From a checkpoint of a small mixture-of-experts model trained on Wikipedia.
Size: 13 layers, width 320.
Below are experts of layer 3 (counted from 0) of a mixture-of-experts language model. Rows are named up (a neuron's input weights, with its number), down (a neuron's output weights, with its number) and show model dimensions 240-319. Each number is 500 + 25 x the weight over its row's rms, rounded and kept within 0 to 999. Numbers have three digits each.
Before each expert's rows: "raises" lists some tokens whose logits its average output raises strongly, later layers aside. This comes from a sample of Wikipedia text that the model never trained on.

# expert 2
raises: "ing", "land", "saf", "f"
up0:492542530510496527517479475488519486489502505498507507481492517543531505523493500500490508515506571472466502509502447486527534531513504500479495557499501507505502498461535460515500477465508426461480485516492532504508547446507505524533516563
down0:506491510509466515497509525533500478486492480512550513506507484519498481485523469491483462489500510503497490502461531509539484540484495468461508490458487493520507473515537489487471464492542505543564478509509510488524515515504515493507510482
up1:502521461531540509523507522510486465486543505531508504502523470448509463515459532501528507478481497457503506507510481481484498472544513465523473486502450477550514494515531504494528483494474503542503484479484450486481482452528466537537532536
down1:485481510502476504511532477497499496507458457472523477507529489508521510540482511468498499482510517530485491529516539492476471495469539506488483540480512516488483558482489513476517484524489493471488482534480533520488514526459513535516489506
up2:493499451517466537521532428513519505489502492557473485484494473502469523536539491506483520517508522485494542482525520519493504476544510444502487528494523478500495496514472532470496491478459492485521495469513499495484534485466482479545532480
down2:521523504495500524495461496501497492507524483551470478511489500456496485511527568530472492519476496524474532478486464482485475554468501471538499529488515507484485542469512531537489485490516486531498501517484478449501476486524527509522510498
up3:498525461487526500487536509519451468487523491488486525527468514494500480498470506501500499476454495514461493523517535517509512465504519521527490496482505526445516487491514504526487464518479500537526546530513491549510501509454489505506494531
down3:494504528545493496500472515537482510521497495504464547540494474498492521516462498513534505518528499552511484466464498479489521469486509479474538500473476521539494462497507505511507527526538512492455513507521501489517492491562480464481524523
up4:486503491516553533513548551489510476526512488502470525512475470540506513500542461477431520471474534492480475504517493501482506500505536464479500454448489488498493473474505463530505444478516485488499465485480455492440519504465494521504534551
down4:472477488514450494491475485501473495480562481463539484508516527503519497515513502499468500491539470491492492498488509510526496514527449529506453509524472506448563516482510507541507569483476533503497566525531485542526517495479522524470510475

# expert 8
raises: "f", "op", "fa", "ar"
up0:499520510526509480490500506507481502497484509535531483513463507535528495540497477494514491511494541497483501522490466481531537539515509504501511566489497521488475507425551445544440472484509466470534486502473509505511513488546533497501518522
down0:500509524529503510487528516529512473481522514504547528514538491526482478489549465472448472498533517486488517497477496505544499530475489491458465492465503512504513507520539491494501473483554530520533495486489496501502495506507535490489507481
up1:502521461531540509523507523510486465485543505531508504502522471448509463515460532501528507478481497457503506508510481481484498472544513464524473486502450478550515494515531504495528483494474504542504484479484450486481482452528466537537532536
down1:485481510502476504511532477497498496507458457472523477507529489508521510540482511468498499482510517529485491529516539492476471495469539506488483540480512516488483558482489513476517484524489493471487482534480533520489514526459513535516489506
up2:478458472489424507527508429497460486487514489511506515478469501506490489518513479507512525504491444487487543476513506487512538494497499474532461476492536515491513497482522547479487445535462499525538504467524506534500527454495528483553523491
down2:511466471474519518525456511453481485524527495506476497498502522528515474517543576488563521497527487488477497505504512510477466482473497496524486549489533516461531497493532533529494472511505466514512508473485480488485503474512473514490493498
up3:498525461487526500487536509519451468487523491488486525527468514494500480498470506501500499476454495514461493523517535517509512465504519521527490496482505526445516487491514504526487465518479500537526546530513491549510501509454489505506494531
down3:494504528544493496500472515538482510521497495504464547540494474498492521516462498513534505518528499552511484466464498479489521469486509479474538500473476521539494463497507505511507527526538512492455513507521501489517492491562480464481524523
up4:485503492516554532513549553488511475526513489500470525512476468539506512500543462477430520471473535493480473505518494500483507501506537463478500453447488488497492473474506465532505444478517484487500466485479455493440521504465493522504533551
down4:473477488514450495490474484500472495479562480463539484507516527503519497515512502498468500491539470491492492498488509510526496514528450530506453509524472506448563516481510507541508569482476533503497566524532486542526517496479522524470510474

# expert 58
raises: "ision ", "t", "ators ", "ator ", "ates "
up0:521496510514457478498506489483505485511536507500530464526487543574526503516489475527511528487506541493534504497490472489551524515505469485475486558482487529520469476471524470531467515505505483471540508525496492502499517460535530521508520563
down0:497521485536486511494501532544495487472481467530495494513535534510463455472487516519537474534514509463512511505506535517567508495472478479466528505476483535551495519515474467496528492526507515523504483495487516523458525481455454495487473483
up1:502521461530540509523507522510487465485543505531508503502523470448510463515459532501529506478481497457503506508510481481485498472544513464524472486502451478550514494515530504494529484493474504542503484479484450486481482452528467538537532536
down1:485481510502476504511532477497499496507458457472523476507529488508521510540482511468498499482510517530485491529516539492476471495469539506488483540480512516488483558482489513476517484524489493471487482534480533520489514526459513535516489506
up2:499504485525459515560526445512465501490517494542503496474482464496486465553495497529463517529504478487498499513507530522535499486513477468489474541465518492490532489482496546494490501500449484456510500455536515520474555472494475462512539481
down2:498495503485474496480464495477504450528539464537480490483494490494501507492561566516520514501478452502459525480480496509478474533464515463524539539463503497463492566505493552538471530448529446516484509513457498494498466490514509518531502480
up3:498525461487526500487536509519451468487523491488486525527468514494500480498470506501500499476454495514461493523517535517509512465504519521527490496482505526445516487491514504526487465518479500537526546530513491549510501509454489505506494531
down3:494504528545493496500472515537482510521497495504464547540494474498492521517462498513534505518528499552511484466464498479489521469486509479474538500473476521539494462496507505511507527526538512492455513507521501489517492491562480464481524523
up4:486503491516553533513548551489509476526512488502470525512475470540506513500542461477431519471474535492480475504517493501482506500505536464479500454448489488498493473474505463530505444478516485488500465485480455492440519504465494522504535551
down4:472477488514450495491475485501473495480562481463539484508516527503519497515512502499468500491540470491492492498488509510526496514527449529506453509524472506448563516482510507541507569483476533503497567525531485542526517496478522524470510475

# expert 13
raises: "ention ", "aining ", "ement "
up0:505537514493486496486481484506479458499523507500527479492480516503506523478458489510526535471511524500481484498506484508519537499520478520518482561490529513489509497467544477496474515510514431462524507540497497482483552464541477518497518543
down0:495499487505476521507518545514511501480475508503549486515493535542533468480483464472473468501524519486499441527492513515515500511508509487458519507453495483518481482495495509475521517525460535538545469448524509523516520519496495506544477509
up1:502521461531540509523507522510487465485543505531508503502522470448510463515459532501529506479481497457503506508510481481484498472544513464524472486502450478550514494515530504494529484494474503542503484479484450486481482452528467537537532537
down1:485481510502476504511532477497499496507458457472523477507529489508521510540482511468498499482510517530485491529516539492476471495469539506488483540480513516488483558482489513476517484524489493471487482534480533520489514527459513535516489506
up2:473493442537464506582519444476473494477520496517481505471490464485501456546522498532465532510489518491498485500523504531515495500512466473505506520497514481492518515468497511487513470517462472469495476469548497521470535484483465455505553501
down2:525490493476504501467467496522499478503540455546485494506514495500524505533538570525513505518508464510483484488484477497509460507482515459513519568467492492472503550496486554498483507439529435541520507512461517510501472487496527538497506507
up3:498525461487526500487536509519451468487523491488486525527468514494500480498470506501500499476454495514461493523517535517509512465504519521528490496482505526445516487491514504526487465518479500537526546530513491549510501509454489505506494531
down3:494504527545493496500472515538482510521497495504464547540494474498492521516462498513534505518527499552511484466464498479489521469486509479474538500473476521539494462497507505511507527526538512492455513507521501489517492491562480464481524523
up4:486503491516553533513548551489509476526512488502470525512475470540506513500542461477431520471474535492480475504517493501482506500505536464479500454448489488498493473474505463530505444478516485488499466485480455492440519504465494521504534551
down4:472477488514450494491475485501473495480562481463539484508516527503519497515512502499468500491539470491492492498488509510526496514527450529506453509524472506448563516482510507541507569483476533503497566525531485542526517495478522524470510475

# expert 55
raises: "and ", "it", "to ", "(", "as "
up0:510540539492518464505478473506516485489514510489495490502471524511490522475501509498507507481542569501498497515486462499558536522504500508506514550510521522479523501447548474499493504482513416479495508509512518493514523477564522540513529552
down0:527503519517495492497514491563508488490500487539524511514502498514485485492502502474459517494515521506507526493506510499538495496532511462480539516474475478515527541510531448494509505514508520506538506445498522523510508471479499480521494457
up1:502521462530540509523507522511486465485542505531508504502523470447509464516459532501529506479480497457503506508510481482484498473545513464523472486502450477550515493515530504494528483494474504542503484478484450487481481452527467537537532537
down1:485481510502476504511532477497498496507458457472523477507529489508521510540482511468498499482510517530485491529516539492476471495469539506488483540480513516488483558482489513476517484524489493471488482534480533520489514526459513535516489506
up2:477486454519471530557528408482451519481505491521482508478472483500476492548517506531470518503492489484490513494495515529490499493504461457484480556477502464491491500491498523473505472512489457474501488461517506507482528479468472478497554480
down2:523502493472461495476483478461498471539513456549487487501502473467512497483562539526456527523502470502445505475483486521498458512453504474500517539475487538492518558486488532534489533452508450514469480495468484485513486508499511499504501490
up3:498526461487526500487536509519451468487523491488486525527468514494500480498470506501500499476454495514461493523517535517509512465504519521528490496482505526445516487491514504526487465518479500537526546530513491549510501509454489505506494531
down3:494504528544493496500472515537482510521497495504464547540494474498492521516462498513534505518528499552511484466464498479489521469486509479474538500473476521539494462497507505511507528526538512492455513507521501489517492491562480464481524523
up4:486503491516553533513548551489509476526512488502470525512475470540506513500542461477431520471474535492480475504517493501482506500505536464479500454448489488498493473474505463530505444478516485488500466485480455492440519504465494521504534551
down4:472478488514450494491475485501473495480562481463539484508516527503519497515513502499468500491539470491492492498488509510526496514527449529506453509524472506448563516482510507541507569483476533503497566525531485542526517495478522524470510475

# expert 56
raises: "v", ". ", ", ", "thor"
up0:519494504531512479495501513501490443571499478488535456510494529542503547486463447499485523483532520514487511504478494532519534512498470501500457527494532513532516511453536465501513483500496461485501502508522498467484552455503487537484498570
down0:501465493519520520514516569516521454484537504542512476489455481509464488487518508491448490530499531490532496502498510522481527460449500531499499479477457538508470513526474471487503484532510512524546478512476491536528527478525476495518478494
up1:502521461531540509523507522510486465485543505531508503502523471448510463515459532501529507478481497457503506508510481481484498472544513464524473486502451478550514494515531504494529483494474503542504484479484450486481482452528466537537532537
down1:485481510502476504511533477497499496507458457472523476507529489508521510540482511468498499482510517530485491529516539492476471495469539506488483540480513516488483558482489513476517484524489493471487482534480533520488514526459513535516489506
up2:472506496499455497586481464499472513527496474537530476475481455500484457543528504504493516518516473473491502492539498530512493491528467515491474529513534509503504530471483501444503484514478492494497506477518510521480553501495494496526544507
down2:512514469509461498520463472489501476527533477537493532507471489496532505445545545517517467520486448530463487508528490509474481505449457519525517532480471505486485513491528531522503530474535480526513499509466519447489486493510573506495505497
up3:498526461487526500487536509519451468487523491488486525527468514494500480498470506501500499476454495514461493523517535517509512465504519521527490496482505526445516487491514504526487465518479500537526546530513491549510501509454489505506494531
down3:494504528545493496500472515537482510521497495504464547540494474498492521516462498513534505518527499552511484466464498479489521469486509479474538500473476521539494462497507505511507527526538512492455513507521501489517492491562480464481524523
up4:485503491518554532511548551488509476526513490501470524512476469540506513501543462478431519472473535493480475505518494501481506500506536463479500453447489489497493474474506464532506444479517485487500466486479456491441519503465494521504534551
down4:472477488514450494491475485501473495480563481463539484508516528503519497515513502499468500491539470491492492498488509510526496514527450529506453509524472506448563516482510507541507569483476533503497566524531485542526517496479522524470510474

# expert 23
raises: "ox", "o", "it", "ox ", "ig", "id"
up0:531517536533505491485496502497500466510484488502524474489491511521497516512516474484506510517528558529481492508465461477510487542475477507500492533498514514498489515442541499492501480530493441529540505527518548470491515496544509500500491552
down0:509490508501502495484520531482516476493513481497502511498529490550502463481496474446488479507492540471490472535526521504488503510498482485455518524442487506512479537502527497474502472538507483510501485488508497531480546523542479499522513507
up1:502521461531540509523507522510487465486543505532509504502523470448509464515459531501529506478481496457503506508510481482486498472544513465524472486503450478550515495515530505495529484493473504542504484479485450486481482452528466538536532536
down1:485480510502476504511532477497499496507458457472523477507529489508521510540482511468498499482510517530485491529516539492476471495469539506488483540480513516488483558482489513476517484524489493471487482534480533520488514526459513535516489506
up2:473508486487454509555491431475518507474533496499490511476455470474480507533506508507467527476489512551522474486513507528493485483507494430484519532511514476505491511475527529498506470491476496489502517489495515525468514469491507509537537478
down2:515524515486479523497464496486503484532494496579500486499506486438504480485557550513480505514487483552461503474495488482485491525473509456552504553496495501495493522471518555527495507513541441541490501520466514462498478479500529526492490488
up3:498526461487526500487536509519451468487523491488486525527468514494500480498470506501500499476454495514461493523517535517509512465504519521528490496482505526445516487491514504526487465518479500537526546530513491549510501509454489505506494531
down3:494504528545493496500472515537482510521497495504464547540494474498492521516462498513534505518528499552511484466464498479489521469486509479474538500473476521539494462497507505511507528526538512492455513507521501489517492491562480464481524523
up4:486503491516553533513548551489509476526512488502470525512475470540506513500542461477431520471474535492480475504517493501482506500505536464479500454448489488498493473474505463530505444478516485488500466485480455491439519503465494522504534551
down4:472477488514450495491475485501473495480562481463539484508516527503519497515513502499468500491539471491492492498488509510526496514527449529506453509524472506449563516482510507541507569483476533503497566525531485542526517496479522524470510475

# expert 15
raises: "to ", "(", "and "
up0:517485512547486482526488484503506469484514514493520466513473538541534497512491489502515521532532531529472512518476474506525533503521485490504501539489505499478477505432544486498530521499517450497496474512477507512524543478501510537533511568
down0:522486492480443464508517523497518467519496548552516503505511503497481474520500490463486500519522521486472512509468525522517501492519485492489531511443489491483467483503475490474517478516502534507519467484500490527515490481472490518550493511
up1:503520462529538509523508520509486468486546506530505503502525471446509465516459531499528506479480498458505506504513482482484498472545513465523472484503448477547516496519530507495528484492475504541503484479483449486480480452528469536538531535
down1:485480510502476504511532477497499497508458457472523477506529489508521510540482511469498498481510517529486490529516538493475472495470539506487483539479512516488483558481490512475516484524489493471487483535480533520488514527459514535517489506
up2:465483477499454530546512429491486511506504533532480516478478430480495483505543503499478516521493505480504485488523517527507492483528490481482488541488489491454502527480494519491501462524467461481519476466535497511502547495487502482518511502
down2:529502490479453493494491487479525443530505470556470490485499495485494496495539557488501503479509469523490512486500489499484465490476488482537555560504455534492485543466472539527512510491530469520494510533452501471488493475503506500499544494
up3:498526461487526500487536509519451468487523491488486525527468514494500480498470506501500499476454495514461493523517535517509512465504519521528490496482505526445516487491514504526487465518479500537526546530513491549510501509454489505506494531
down3:494504527544493496500472515537482510521497495504464547540494474498492521516462498513534505518528499552511484466464498479489521469486509479474538500473476521539494463497507505511507527526538512492455513507521501489517492491562480464481524523
up4:486503491516553533513548551489509476526512488502470525512475469540506513500542461477431520471474535492480475504517493501482506500505536464479500454448489488498493473474505463530505444478516485488500465485480455492440519504465494521504534551
down4:472477488514450494491475485501473495480562481463539484508516527503519497515512502499468500491539470491492492498488509510526496514527450529506453509524472506448563516482510507541507569483476533503497566525531485542526517495479522524470510474

# expert 63
raises: "f", "op", "o"
up0:517521531498535520516476470488506454489527475490536502509497506494529489502484469513516502501524535493513517497461467521538518515501480502472507533468524502449512501484541467508428530459495464472484485550490503537489526464541494502510528544
down0:487506530510476527493543546551538478460516502537525511492525510531469498482479488468455473510495514475525531484465511528531463518480526509475539528433491473543517476520489503539499491508507511528529507465491483485537517494492508474488519481
up1:500521462531540508523508522509487466485543505530509504502523471448509463514461531502528507481482497458503504508511479483484498470542514466523471482503448476551514493516530504495528482494474506542504482479482449484481481451527466538536534539
down1:485481510502476504511533477497498497507458457472523476507529488508521510540482511469497499482510517530485491529516539492476471495469539506488483540480513517488483558482489513476517483523489493471488482534480533520489514526459513535516489506
up2:494501452525450518553530417488471500484507487523469502486469455506461488540518479502484516492474506485490499504518522522516477494482481482486491539449517464508500505478506541493490468498466495492525479445556513523485538460480482465515527474
down2:503529485484477480489468515486500462542512469528475501511497477493491491499559548509493515516497467518445500470485481499474478514476526472529520539477499524470500530468505558510469498473557445545486509489469499486481471480503501509497515483
up3:498525461487526500487536509519451468487523491488486525527468514494500480498470506501500499476454495514461493523517535517509512465504519521528490496482505526445516487491514504526487465518479500537526546530513491549510501509454489505506494531
down3:494504528544493496500472515537482510521497495504464547540494474498492521516462498513534505518527499552511484466464498479489521469486509479474538500473476521539494462497507505511507528526538512492455513507521501489517492491562480464481524523
up4:486503491516553533513548551489509476526512488502470525512475469540506513500542461477431520471474534492480475504517493501482506500505536464479500454448489488498493473474505463530505444478516485488499466485480455492440519504465494521504535551
down4:472477488514450495490475485501473495480562481463539484508516527503519497515512502499468500491539470491492492498488509510526496514527449529506453509524472506448563516482510507541507569483476533503497566525531485542526517495479522524470510474

# expert 7
raises: "im", "al", "ar", "up", "eng"
up0:498496501522495479484512497512496515507502469496518477529484474515539495522504486498528511530478561513480510526515473496523511545515489497520490546490520496488505499435547455510467508485497467476520488492501486511502537448541526496502492495
down0:510480519549504487500516536513530482493524521513498515495522492539516494523571493487471476493536522469507512499477480498505471527464501471437505524488508560506492517536527474536508521495559574487524539498494486545458514482531489499498507499
up1:502520460530540509523507522509486464486543506532508504503523471448510462514459532501528506478480496457503506507510481482484499471544513464524472485502451478550514494516530504495529483494475504541503484479485450486481482452528466537537532537
down1:485480510502476504511532477496498497508458457471523477506529489508521510540482511469498498482510517530485491529516539493475471495470539506488483540480513517488483558482489513476517483524489493471488482535480533520489513526459513535516489506
up2:483496467520455524555508417501470514495503484546470499464463467499481476546507483514467521507476497489488494496525523523503479489509479467488504535476516482515493519499494535491492471512463475474513493457525511518482548474472472459522545461
down2:516497487490471487477471483474494446532531457538451491498496479477500488496559560502510531524506462518452504483499498499479460527468509469512524563472491511479495554487489540525466504475541446521486512512447495490488474484506521504519533492
up3:498525461487526500487536509519451468487523491488486525527468514494500480498470506501500499476454495514461493523517535517509512465504519521528490496482505526445516487491514504526487465518479500537526546530513491549510501509454489505506494531
down3:494504528545493496500472515537482510521497495504464547540494474498492521516462498513534505518528499552511484466464498479489521469486509479474538500473476521539494463497507505511507527526538512492455513507521501489517492491562480464481524523
up4:486504492516553532513548553488509476526513489501471525512475469539506512501543461477431520471473534492480474505518493500482507500505536464479500454447489488498492473474505463531505445478516484488500466485479455492439520504465493522503533551
down4:472477488514450495490474485500473495480562480463539484508516527503519497515512502498468500491539470491492492498488509510526496514527450529506453509524472506448563516482510507541508569482476533503497567524531486542526517496479522524470510474

# expert 20
raises: "process", "ties", "t"
up0:515526518509471478487492466496491458497525486512507490503476513519506516498490484492525515494501541499497515499477471507525558536495472495517477566490505516484496492437547490502515480487520442463526483512482522503500509469539512512473520548
down0:496501489540479495517519548545510467515521509504524499518512511531508474513545471491483483509487520484508505485480506501513480501513510481475531523469494494542481502522505497457505493545493516521518479504472513525504506472492471514523461505
up1:502521461531540509523507522510486465485542505531508504502523470448509463515459532501528506479481497457503506508510481481485498472544513464523472486502450478550514494515530504494529483494474503542503484479484450486481482452528466537537532536
down1:485481510502476504512532477497499496507458457472523476507529488508521510540482511468498499482510517529485491529516539492476471495469539506488483540480513516488483558482489513476517484524489493471487482534480533520489514526459513535516489506
up2:486481468532476514531532448495484528485497516520448517493469500527477492534529479516507497492488482460508528472513537511522499486497490444474485506442482489506483517464518496502501465521489488501511489469496512496479507468469488475520551459
down2:478484497481482464483453478481515503559558480552483433500489468459505487480522545526477535511513481492483501508497469505473472512485535491520535548465501524485475533485470516544491495459515453522500500493441508490503477503511513502492532486
up3:498526461487526500487536509519451468487523491488486525527468514494500480498470506501500499476454495514461493523517535517509512465504519521528490496482505526445516487491514504526487465518479500537526546530513491549510501509454489505506494531
down3:494504527545493496500472515538482510521497495504464547540494474498492521516462498513534505518528499552511484466464498479489521469486509479474538500473476521539494462496507505511507528526538512492455513507521501489517492491562480464481524523
up4:486503491516553533513548551489509476526512488502470525512475469540506513500542461477431519471474534492480475504517493501482506500505536464479500454448489488498493473474505463530505444478516485488499466485480455492440519504465494522504534551
down4:472478488514450494491475485501473495480562481463539484508516527503519497515512502499468500491539470491492492498488509510526496514527449529506453509524472506448563516482510507541507569483476533503497566525531485542526517496479522524470510475

# expert 29
raises: "ropoda", "course ", "occ", "ri"
up0:492511488520478486494490483494555505496512532501518496523511517494524498516513446494487484547527513493505528534473490475505520532512485479530499579515494502465521484453560511495484526506505498495513461519512506507495510432515518546488492541
down0:504489479514487498507509531491477460504522470487507528508469490504508486505515485427471458494502507521508479508480501506480468484516483483519522492510483493503514519493502492441494466519495500518565475477483529513464519504488486517517497520
up1:501522461530540509524507522511486465485543505531508504503522470446511463516459531501529506479481497457503506508511481481485497472544513464524472487502450477550515494515530504493529483493474503541504484479485450486482481451527467537536534536
down1:484481510502475504511531477498499497507458457472523476507529488508521510540482511468498499482509518529485491529516538492476472495469539507488483539479512515488483558481489512475516485523489493472487482534480533520488515526459513535517490505
up2:468487446508451512550525432500464506500517503535462497473447470494471490538514474539472548511480500471483508502504501541519482494507471477480474540464537469498511509496501522481485472513470469477502499464532525516480537464466493464545551464
down2:501517485472461508489480496492479442542507466545486477468500471495530487489579550520498536537508470502468494498492480488477464532469518462517539540493506527478505521485482549503478516472534458541485508527450483479499481492499519499507523506
up3:498526461487526500487536509519451468487523491488486525527468514494500480498470506501500499476454495514461493523517535517509512465504519521527490496482505526445516487491514504526487465518479500537526546530513491549510501509454489505506494531
down3:494504528544493496500472515537482510521497495504464547540494474498492521516462498513534505518528499552511484466464498479489521469486509479474538500473476521539494463497507505511507528526538512492455513507521501489517492491562480464481524523
up4:486503491516553533513548551489509476526512488502470525512475470540506513500542461477431519471474535492480475504517493501482506500505536464479500454448489488498493473474505463530505444478516485488500466485480455492440519504465494521504534550
down4:472477488514450494491475485501473495480562481463539484508516528503519497515513502499468500491539470491492492498488509510526496514527449529506453509524472506448563516482510507541507569483476533503497566525531485542526517495478522524470510474

# expert 60
raises: "a ", "than ", "ri", "all"
up0:522506495508492475487502509501505488509511516504510483520495523514504518518499496469516509517481546478527484522471465519541537531497502499516498558504491500469490515435523471459507508484510448480501492521483502485513513466568508562492538559
down0:499520496505509497480513528538510466487491502536499506545484520516496462492495484474485492514511543483514494514511507509529503478461476498476511487491467527534500480499496490481512471546513507529539473481499508504476477505488490490488462514
up1:502521461530540509523507522510487465485543505531508504502523470448510463515459532501529507479481497457503506508510481481485498472544513465523473486502451478550514494515530504494529483494474503542503484478484449486481482452528466537537532536
down1:485480510502476504511532477497499496507458457472523477507529489508521510540482511468498499482510517530485491529516539492476471495469539506488483540480512516488483558482489513476517484524489493471487482534480533520489514526459513535516489506
up2:479501454524449536531552440492446514507508515543495524475475473499481476529496471547480513497481483490486512487515527530505485484516497481486514547477489473520495508514514532505504479497458493505521484462534511514467537457483496469521529477
down2:535486464497470510466482486490514460536513465537468517509497507479475501501549560499501543512495453505445489473505496458483492489452512484534493539488482522466487505448491548531484506480525459526491508495459495473496481487496515492515522494
up3:498525461487526500487536509519451468487523491488486525527468514494500480498470506501500499476454495514461493523517535517509512465504519521528490496482505526445516487491514504526487465518479500537526546530513491549510501509454489505506494531
down3:494504528544493496500472515538482510521497495504464547540494474498492521516462498513534505518528499552511484466464498479489521469486509479474538500473476521539494462497507505511507528526538512492455513507521501489517492491562480464481524523
up4:486503491516553533513548551489509476526512488502470525512475470540506513500542461477431519471474534492480475504517493501482506500505536464479500454448489488498493473474505463530505444478516485488499465485480455492440519504465494521504535551
down4:472478488514450495491475485501473495480562481463539484508516527503519497515513502499468500491539470491492492498488509510526496514527449529506453509524472506449563516482510507541507569483476533503497566525531485542526517495479522524470510475

# expert 17
raises: "ight ", "advance ", "ight"
up0:511549520519465497515474490524493473502478503475515455513453515527528529479457463488528497514518520528484502508472483507513489518480447512482476551520522555523514511425520479484513521527482458506542485539469530517507516514511505539509509548
down0:463558525477496510522520519552540461458508525503505533468506538544512496494491482473479487517500545473504477525448465514492492506465500504483484530463482479506528530531508503471525493550488512542520467494522512536546485466496497497509408467
up1:500521458529542507521506523509486465486544508534506503504525472447508460515460531502529504477478497458505506510509482483486498471545512463527470484499450483549513498516530503495530484496475504540505485481485450485480481452528468539536534537
down1:485481510502476504511532477497498496507458457472523477507529488508521510540482511468497499482510517530485491529516538492476471495470539506488483540480513516488483559482489513476517484524489493471487482534480533520488514526459513535516489506
up2:486502464537441522556532437485469510483497492521450493470471472517496480537538494524491515502490476475493510482511530523496483495507475458487496530449507488506510514472488536491495463521487481499524474456526519514494544477456468462519550484
down2:508500495510499484471480493490500471547534478537462479510472486470513480479553551516479518544507457492478503491506448503470435530473505492520545565486504526475497533492493522515470497453516464502485522518452486478502487506512524530498549480
up3:498526461487526500487536509519451468487523491488486525527468514494500480498470506501500499476454495514461493523517535517509512465504519521527490496482505526445516487491514504526487465518479500537526546530513491549510501509454489505506494531
down3:494504527544493496500472515537482510521497495504464547540494474498492521516462498513534505518528499552511484466464498479489521469486509479474538500473476521539494463496507505511507527526538512492455513507521501489517492491562480464481524523
up4:486503491516553533513548551489509476526512488502470525512475470540506513500542461477431520471474535492480475504517493501482506500505536464479500454448489488498493473474505463530505444478516485488499466485480455492440519504465494521504534551
down4:472478488514450495491475485501473495480562481463539484508516527503519497515512502499468500491539470491492492498488509510526496514527449529506453509524472506448563516482510507541507569483476533503497567525531485542526517496478522524470510475